python train.py --d_model=96 --n_experts=128 --activation="swiglu" --router_score="softmax" --balance_bias=true --init_std_down=0.0 --beta1=0.95 --grad_clip=0.5 --seq_len=1024
Below are experts of layer 6 (counted from 0) of a mixture-of-experts language model. Rows are named gate (a neuron's input weights, with its number), up (a neuron's input weights, with its number), down (a neuron's output weights, with its number) and show model dimensions 48-95. Each number is 50 + 10 x the weight over its row's rms, rounded and kept within 0 to 99.
Before each expert's rows: a language model's description of what the expert responds to; "raises" lists some tokens whose logits its average output raises strongly, later layers aside. This comes from a sample of Wikipedia text that the model never trained on.

# expert 9
Description: Sports career vocabulary. Sports words in athlete biographies and results tables, such as team, Competition, playing, Offse(ason), and stems like rest, pres, com.
raises: "[", "c", "s,", "s (", "s and"
gate0:41 54 71 51 41 42 44 61 59 60 62 55 50 38 41 45 44 40 53 49 41 66 68 53 54 61 60 45 40 50 55 49 34 31 46 45 56 50 47 40 64 43 54 51 28 35 52 37
up0:40 55 59 56 50 43 59 46 62 44 47 41 49 53 34 53 42 56 40 58 49 76 36 59 60 41 54 38 57 47 49 50 58 39 45 38 53 41 50 56 53 58 58 56 26 55 44 24
down0:32 61 58 40 58 55 52 49 60 50 53 56 39 50 45 62 47 48 64 58 55 64 64 55 52 44 57 34 66 49 38 55 57 61 62 57 47 42 53 48 48 70 40 46 42 53 31 62

# expert 63
Description: Polish z and non-Latin bytes. The letter z inside Polish and Slavic names, such as Bydgos-z-cz and Agnies-z-ka, plus byte pieces of diacritics and non-Latin scripts.
raises: "- Country: United States", " ratings", "ries"
gate0:41 62 37 65 43 63 45 48 50 62 36 67 58 56 47 47 31 46 55 53 48 59 46 52 38 49 55 48 35 38 45 61 58 54 45 71 52 67 41 35 48 70 46 52 55 28 60 41
up0:57 48 59 24 58 48 41 60 52 51 59 33 51 44 37 56 66 60 60 55 64 58 56 40 63 49 51 48 60 47 58 45 38 44 49 34 49 38 49 64 46 41 48 49 55 61 53 59
down0:49 35 51 55 41 48 57 60 46 52 50 60 56 41 38 49 44 48 53 42 61 65 44 62 41 49 56 52 25 57 63 62 54 45 34 55 42 45 40 55 46 60 54 72 62 55 56 50

# expert 35
Description: Years and word starts. Leading digit of years and dashes in season ranges like 1991–92, plus word-initial pieces such as or, in, arch, transl, University of.
raises: " |", " | N", " | H", " | C"
gate1:51 57 51 48 43 53 63 42 35 57 39 50 61 47 49 47 40 62 45 49 53 37 47 62 53 36 68 47 64 41 54 37 36 49 51 62 41 60 53 39 30 45 50 56 46 55 63 59
up1:57 44 63 68 50 46 49 50 58 49 50 51 43 61 48 52 52 37 44 36 49 75 48 56 47 48 45 48 39 76 41 56 57 43 53 37 63 45 49 63 57 46 51 32 35 59 37 51
down1:37 35 35 63 54 49 40 49 33 40 48 43 63 33 43 53 38 44 52 43 47 42 55 50 33 40 45 54 42 54 61 54 57 47 59 45 46 48 47 70 47 53 53 71 57 45 58 53

# expert 23
Description: Foreign name pieces. Middle and end pieces of foreign place and personal names, and regional adjectives, such as He-ian, Os-lo, Guern-sey, Southern, South Korea.
raises: "ates", "|---|---|", "icient", "ines"
gate0:62 58 52 42 59 49 65 41 51 32 58 44 50 68 47 43 48 50 58 59 53 63 60 51 36 61 45 52 44 66 58 67 53 63 54 58 48 48 56 60 53 53 47 49 44 52 42 53
up0:49 52 44 51 49 57 56 55 53 60 48 49 53 47 64 52 57 52 48 26 41 55 57 47 73 56 60 31 47 45 45 16 50 37 46 43 59 63 48 51 54 47 50 53 51 47 62 46
down0:45 54 41 55 33 60 38 44 47 57 57 35 56 56 46 52 36 42 43 57 46 47 65 60 51 55 42 65 58 50 71 56 51 58 55 44 44 41 73 45 56 54 34 53 52 38 58 46

# expert 25
Description: Name-internal syllables. Middle syllables of names and foreign or technical words, often vowel+m pieces, such as Ne-um-ann, cer-am-ics, T-im, Ph-um-phothingam.
raises: "ash", "og", "eless"
gate7:38 65 65 54 61 47 40 61 63 17 48 54 27 50 55 62 30 43 53 52 46 46 38 54 71 39 27 52 56 42 62 60 53 43 53 61 58 49 32 56 48 47 43 44 46 37 34 54
up7:53 32 55 33 38 59 46 38 52 51 49 53 39 51 46 45 37 43 50 49 56 66 48 53 31 62 68 57 52 61 52 42 30 58 33 43 58 45 57 69 68 64 40 56 35 65 52 36
down7:54 49 51 47 59 51 65 59 59 54 48 44 38 47 62 65 62 27 59 60 72 48 42 47 57 54 42 33 64 45 43 57 59 57 44 65 44 42 33 38 49 39 49 37 54 37 36 36

# expert 12
Description: Word-initial fragments. Opening letters and prefixes of split words such as re, pr, ex, trans, co, and the o in log-o, rep-o, al-co-hol.
raises: "ol", "ur", "ut", "uts"
gate0:72 39 40 62 45 57 40 55 60 44 55 45 39 50 71 58 49 38 50 42 55 59 47 46 54 52 55 57 70 52 52 55 53 53 47 46 51 58 30 29 49 80 58 55 46 41 34 40
up0:33 61 54 37 42 49 53 44 37 52 42 52 52 54 29 48 43 53 48 56 56 51 56 57 53 44 40 47 35 49 53 53 46 48 64 64 39 43 59 72 45 11 45 41 43 56 52 52
down0:46 40 61 54 48 60 45 62 50 38 52 57 51 40 46 31 52 38 52 40 41 44 32 33 54 41 49 47 37 47 62 48 42 39 41 60 37 71 53 37 37 29 43 54 50 52 40 43

# expert 53
Description: English name pieces. Pieces of English first names and surnames after an initial capital, like O'H-all-eran, K-en, D-an, plus Charles, Bill, Don.
raises: "ity.", "ity", "able", "ities", "abel"
gate0:56 54 51 23 56 62 42 46 46 51 47 60 42 54 40 39 54 47 60 63 52 49 38 55 46 60 54 53 45 53 67 51 65 40 62 73 48 30 57 39 45 64 44 42 45 62 54 58
up0:34 46 56 56 40 37 47 54 71 48 40 36 52 45 47 50 55 47 52 47 60 38 51 51 45 38 61 52 52 54 60 61 69 53 48 45 40 66 50 56 56 33 66 46 45 38 41 31
down0:69 43 56 46 62 57 52 37 33 75 42 51 33 61 45 46 51 42 56 57 50 53 63 45 42 62 51 59 51 40 60 54 44 47 58 62 52 43 47 59 40 49 39 25 57 62 57 63

# expert 46
Description: Acronyms and capitals. Capital-letter pieces of acronyms and organization or media names, such as JPL, Xbox Series X, ESPN, FC, TV.
raises: "ised", " hospital", "ired"
gate7:49 34 51 57 42 76 60 40 51 55 60 70 49 51 51 50 45 57 51 47 24 38 64 46 36 43 48 55 36 35 57 44 55 47 32 62 58 49 62 34 57 35 63 51 37 52 63 43
up7:41 46 39 38 48 55 58 30 36 54 60 35 47 65 47 44 68 52 48 56 49 40 71 44 53 56 61 40 43 46 45 27 65 65 34 63 29 43 40 55 51 34 56 45 44 43 49 48
down7:53 40 43 61 45 51 52 74 47 42 47 73 44 53 53 42 54 40 44 38 58 46 59 53 42 41 41 47 62 58 32 41 36 47 49 56 69 49 55 49 47 65 57 60 45 48 55 69

# expert 17
Description: Sentence-initial letters. First letter or short word at the start of a line, sentence, quote or table cell, such as a, k, S, We, Pike.
raises: "ard", ".", "ost", "au", "on.", "\"."
gate0:42 42 42 55 50 65 43 70 40 47 45 40 48 46 53 52 48 31 72 52 47 45 43 42 39 59 65 49 51 41 52 65 38 45 34 47 58 35 55 54 49 50 46 46 47 58 48 41
up0:49 56 54 41 32 61 60 61 53 48 56 47 28 57 38 33 40 65 31 38 54 31 41 55 69 44 43 56 63 59 36 47 56 60 58 50 36 49 56 75 53 42 50 49 46 43 44 62
down0:54 79 71 60 66 33 34 52 61 39 42 61 59 46 57 70 45 49 56 48 49 54 46 47 60 48 46 53 46 53 64 53 50 46 47 47 62 61 43 48 34 65 46 49 41 41 58 38

# expert 45
Description: Syllables inside names. Middle syllables in personal and place names, such as Zo-ey, Mu-ired-aig, F-ay-etteville, N-ad-ine, plus up and Bay.
raises: "t", "ness", "y"
gate0:52 53 57 54 60 48 79 41 69 54 48 38 54 64 57 49 54 63 50 75 43 42 59 56 32 47 55 63 59 43 50 53 61 46 51 83 46 45 63 58 58 42 48 45 45 60 54 36
up0:65 66 51 53 47 64 69 38 60 61 36 40 46 45 58 49 49 54 37 68 49 59 69 70 41 39 63 53 44 46 44 50 52 24 54 69 41 45 49 35 51 66 41 51 43 32 48 42
down0:54 39 33 45 47 48 57 66 41 60 62 44 47 49 45 46 46 31 45 40 47 53 32 46 30 56 34 56 46 44 54 47 45 45 53 46 48 41 58 37 72 38 60 49 45 34 31 47

# expert 40
Description: Word-initial b/f/p pieces. First fragments of words, especially starting with b, f, p, as in hip-hop, biggest, metastatic, flying, especially in music articles.
raises: ".", "if", " and"
gate0:45 53 53 60 33 43 39 57 63 30 40 22 54 35 37 54 41 62 50 42 47 34 50 39 65 39 43 53 39 47 55 62 56 53 25 57 52 47 75 57 39 42 58 39 39 56 44 50
up0:41 61 42 50 40 60 33 42 57 44 34 33 52 51 45 40 53 67 36 47 40 44 51 49 59 46 50 54 44 42 44 66 52 49 39 69 48 51 63 53 30 47 46 53 47 59 48 60
down0:32 58 31 47 57 67 55 51 50 44 57 50 56 45 35 49 52 48 41 65 44 38 56 45 63 46 40 44 65 47 55 53 65 63 52 52 44 45 52 52 56 43 45 45 56 28 26 49

# expert 36
Description: Capital initials in tables. Single capital letters or capitalized word starts inside tables and lists, such as W/D/L result strings, V8 engines, names like St-acy.
raises: "aint", "lev", " ​", "a)", "au", "ister"
gate0:49 51 50 34 43 47 42 44 58 59 49 54 58 45 44 49 63 50 63 55 54 51 35 54 61 51 32 55 61 41 40 41 57 47 54 50 52 49 62 62 46 65 56 58 44 59 52 47
up0:44 40 47 52 59 50 58 56 46 34 44 53 44 55 66 52 46 51 39 61 42 37 49 52 42 51 71 53 43 49 59 63 39 66 48 46 57 50 32 36 50 51 44 42 67 29 52 49
down0:76 57 51 70 45 45 49 50 53 58 61 53 53 50 49 37 41 29 59 61 55 39 53 41 43 59 38 31 44 43 52 32 66 44 41 52 42 51 43 42 45 42 54 70 49 67 49 47

# expert 37
Description: Name-final periods. Periods and final pieces closing a name, abbreviation or sentence, especially botanical author abbreviations and list items, such as Gagnep., Kaneh., Entertainment.
raises: " £", "alty", "$", "VD", " €"
gate1:48 53 39 61 31 39 52 46 67 49 16 40 47 61 56 40 41 54 50 44 46 50 40 46 37 33 43 72 51 74 45 36 52 43 39 55 50 54 38 52 28 39 29 44 56 51 35 55
up1:58 43 42 32 58 51 48 65 51 27 48 51 56 52 44 53 63 38 59 56 56 67 54 57 49 67 65 66 40 50 43 61 37 56 56 50 51 36 66 67 54 37 54 48 54 61 59 53
down1:32 46 51 51 54 57 57 40 68 50 53 42 41 61 50 48 42 47 42 54 47 57 35 44 55 24 34 59 69 50 37 45 64 57 57 51 42 40 45 53 32 66 56 55 36 50 46 34

# expert 3
Description: Short word-start fragments. Short pieces opening a word or a name, often after a hyphen or quote, such as minor-le(ague), S(eason), Fl(ight), Gl, Per.
raises: "if", "ow", "uk", "ing"
gate0:57 43 54 34 47 37 40 48 54 51 56 62 59 56 56 49 38 57 38 48 56 43 31 53 47 55 58 74 39 25 65 67 50 52 43 40 57 42 45 40 59 34 43 36 35 45 47 58
up0:55 55 51 54 46 50 63 55 40 49 62 70 57 30 52 29 51 52 45 43 58 31 45 45 45 43 37 67 47 50 33 65 61 46 44 41 41 43 43 35 38 46 57 40 42 30 46 48
down0:59 43 47 49 58 31 42 44 49 49 52 43 44 58 45 61 37 54 29 36 43 55 55 60 56 54 50 55 52 49 48 44 24 53 60 56 55 62 54 68 39 56 57 16 45 63 52 62

# expert 61
Description: Spaces before numbers. Spaces and prepositions like in, on, about, or colons and dashes right before a number or date, such as "on 9 February", "in 2004".
raises: " / (", " |", "ation |"
gate1:54 51 35 33 60 48 43 46 38 56 37 43 46 43 56 57 43 56 43 70 37 47 49 50 53 51 65 53 53 48 35 53 42 65 51 37 38 46 41 64 46 48 39 58 47 40 43 53
up1:47 65 77 50 37 47 63 59 50 38 53 64 69 51 36 57 41 49 57 26 48 44 37 53 49 49 37 35 55 61 50 43 61 50 37 55 69 47 47 28 39 53 45 46 63 60 53 47
down1:46 44 67 61 46 54 51 44 37 57 48 49 69 37 54 63 36 45 43 47 39 43 55 49 50 56 66 39 53 58 49 57 52 68 51 44 48 51 42 43 51 56 63 62 55 61 28 45

# expert 38
Description: Foreign name pieces. Vowels and short pieces inside or opening non-English personal and place names, such as V-i-ña, Jo-a-quin, San, Jean, Br-í-ga.
raises: "ago", "ess", "ale", "ve"
gate0:47 44 59 57 58 30 53 64 61 50 54 39 44 37 56 46 47 43 43 56 36 57 52 64 42 67 41 47 49 56 41 42 64 60 58 54 46 51 67 57 50 56 57 47 64 60 41 52
up0:59 50 47 47 70 45 59 61 53 51 50 38 30 32 58 46 33 34 65 73 43 47 44 52 55 50 69 38 57 55 41 48 49 50 64 47 62 63 60 72 42 54 58 40 44 61 39 48
down0:55 50 59 61 68 68 50 34 38 67 56 47 41 75 63 52 56 44 38 49 59 59 59 41 56 62 45 49 53 39 31 51 56 47 44 36 55 54 62 53 57 51 45 50 50 54 55 52

# expert 30
Description: Clause connectors. Commas, conjunctions and relative pronouns linking clauses in prose, such as , but, which, who, and, that, often before he or they.
raises: "- F", "tt", "by", "sson", "es (", "ss"
gate0:54 56 51 50 59 36 50 34 54 71 61 46 48 41 64 36 58 52 54 41 60 47 56 65 76 57 47 50 69 60 40 61 61 46 45 50 51 38 63 45 64 53 53 45 44 38 59 61
up0:51 48 37 41 54 50 64 50 35 50 50 69 47 43 57 54 60 32 42 39 44 42 47 51 48 39 58 31 53 34 48 53 45 61 54 37 52 52 54 53 51 31 44 60 49 45 59 26
down0:55 54 58 45 61 61 60 59 44 55 56 51 62 49 73 35 40 42 65 27 60 50 47 52 39 40 42 41 70 45 68 52 68 59 40 46 63 40 60 52 47 42 56 46 43 47 70 63

# expert 5
Description: Word-initial pieces, LaTeX. First pieces of words after a capital or space, like D-ue, D-em-ographics, per, impro, plus digits and pieces inside LaTeX math and number tables.
raises: "ae", "\n", "if", "un", "ung"
gate0:42 58 47 69 54 68 56 55 55 40 44 56 45 42 62 51 33 59 62 37 63 64 57 65 39 64 44 32 48 46 50 48 63 45 49 48 71 52 45 48 51 49 66 51 58 35 53 57
up0:52 42 44 85 59 55 62 47 51 44 45 55 41 38 59 56 33 46 45 38 65 51 57 44 37 44 54 37 28 46 42 58 60 53 51 46 62 34 56 41 45 42 56 58 55 48 59 61
down0:64 53 58 61 54 56 55 61 49 42 65 52 43 51 33 33 49 57 37 37 68 48 61 60 43 47 71 54 53 43 45 49 38 45 50 28 55 68 43 53 45 29 48 40 53 53 59 42

# expert 55
Description: Consonant onsets, Arabic names. Word-initial consonant clusters like sh, st, sl, and syllables inside Arabic names, such as Abdul-sh-akur, Er-sh-ad, R-ah-man.
raises: "if", "i", "in", "ip", "ial", "one"
gate0:38 63 47 55 41 51 53 53 48 49 46 46 63 65 41 52 62 60 70 49 60 53 29 33 50 53 51 29 48 36 51 41 42 46 32 51 52 52 47 45 49 45 60 38 52 59 52 53
up0:39 46 52 64 29 40 56 41 57 53 51 41 62 53 42 35 48 62 52 54 64 52 29 61 35 47 45 25 64 50 53 51 38 45 30 65 52 50 46 41 54 58 54 56 46 55 50 61
down0:38 51 64 51 62 44 21 42 47 55 53 36 54 38 64 59 51 49 55 40 32 44 63 31 45 50 42 30 59 43 67 55 46 60 59 50 38 41 49 63 51 45 55 52 47 51 56 29

# expert 32
Description: Latinate word stems. Early pieces of Latinate words after prefixes like ex-, in- and de-, such as exem-pl-ary, inex-per-ience, dep-ort-ed, exp, requ.
raises: "ic", "ain", "a", "ing", "anc", "an"
gate0:47 49 50 60 51 66 51 57 42 52 56 46 70 38 51 45 63 59 57 62 50 50 57 50 58 42 57 65 47 37 44 54 49 55 54 50 51 45 63 64 48 59 50 43 47 48 39 42
up0:51 57 64 47 57 57 44 54 65 65 55 54 55 48 39 58 50 37 57 56 43 60 49 51 43 41 59 45 34 42 50 70 46 53 60 47 34 53 41 66 41 49 44 63 23 39 40 32
down0:50 47 62 71 78 69 50 59 45 43 66 53 46 63 55 44 56 63 52 46 44 51 33 46 49 45 56 58 65 56 50 52 75 55 44 63 48 44 50 58 38 41 50 58 41 38 52 48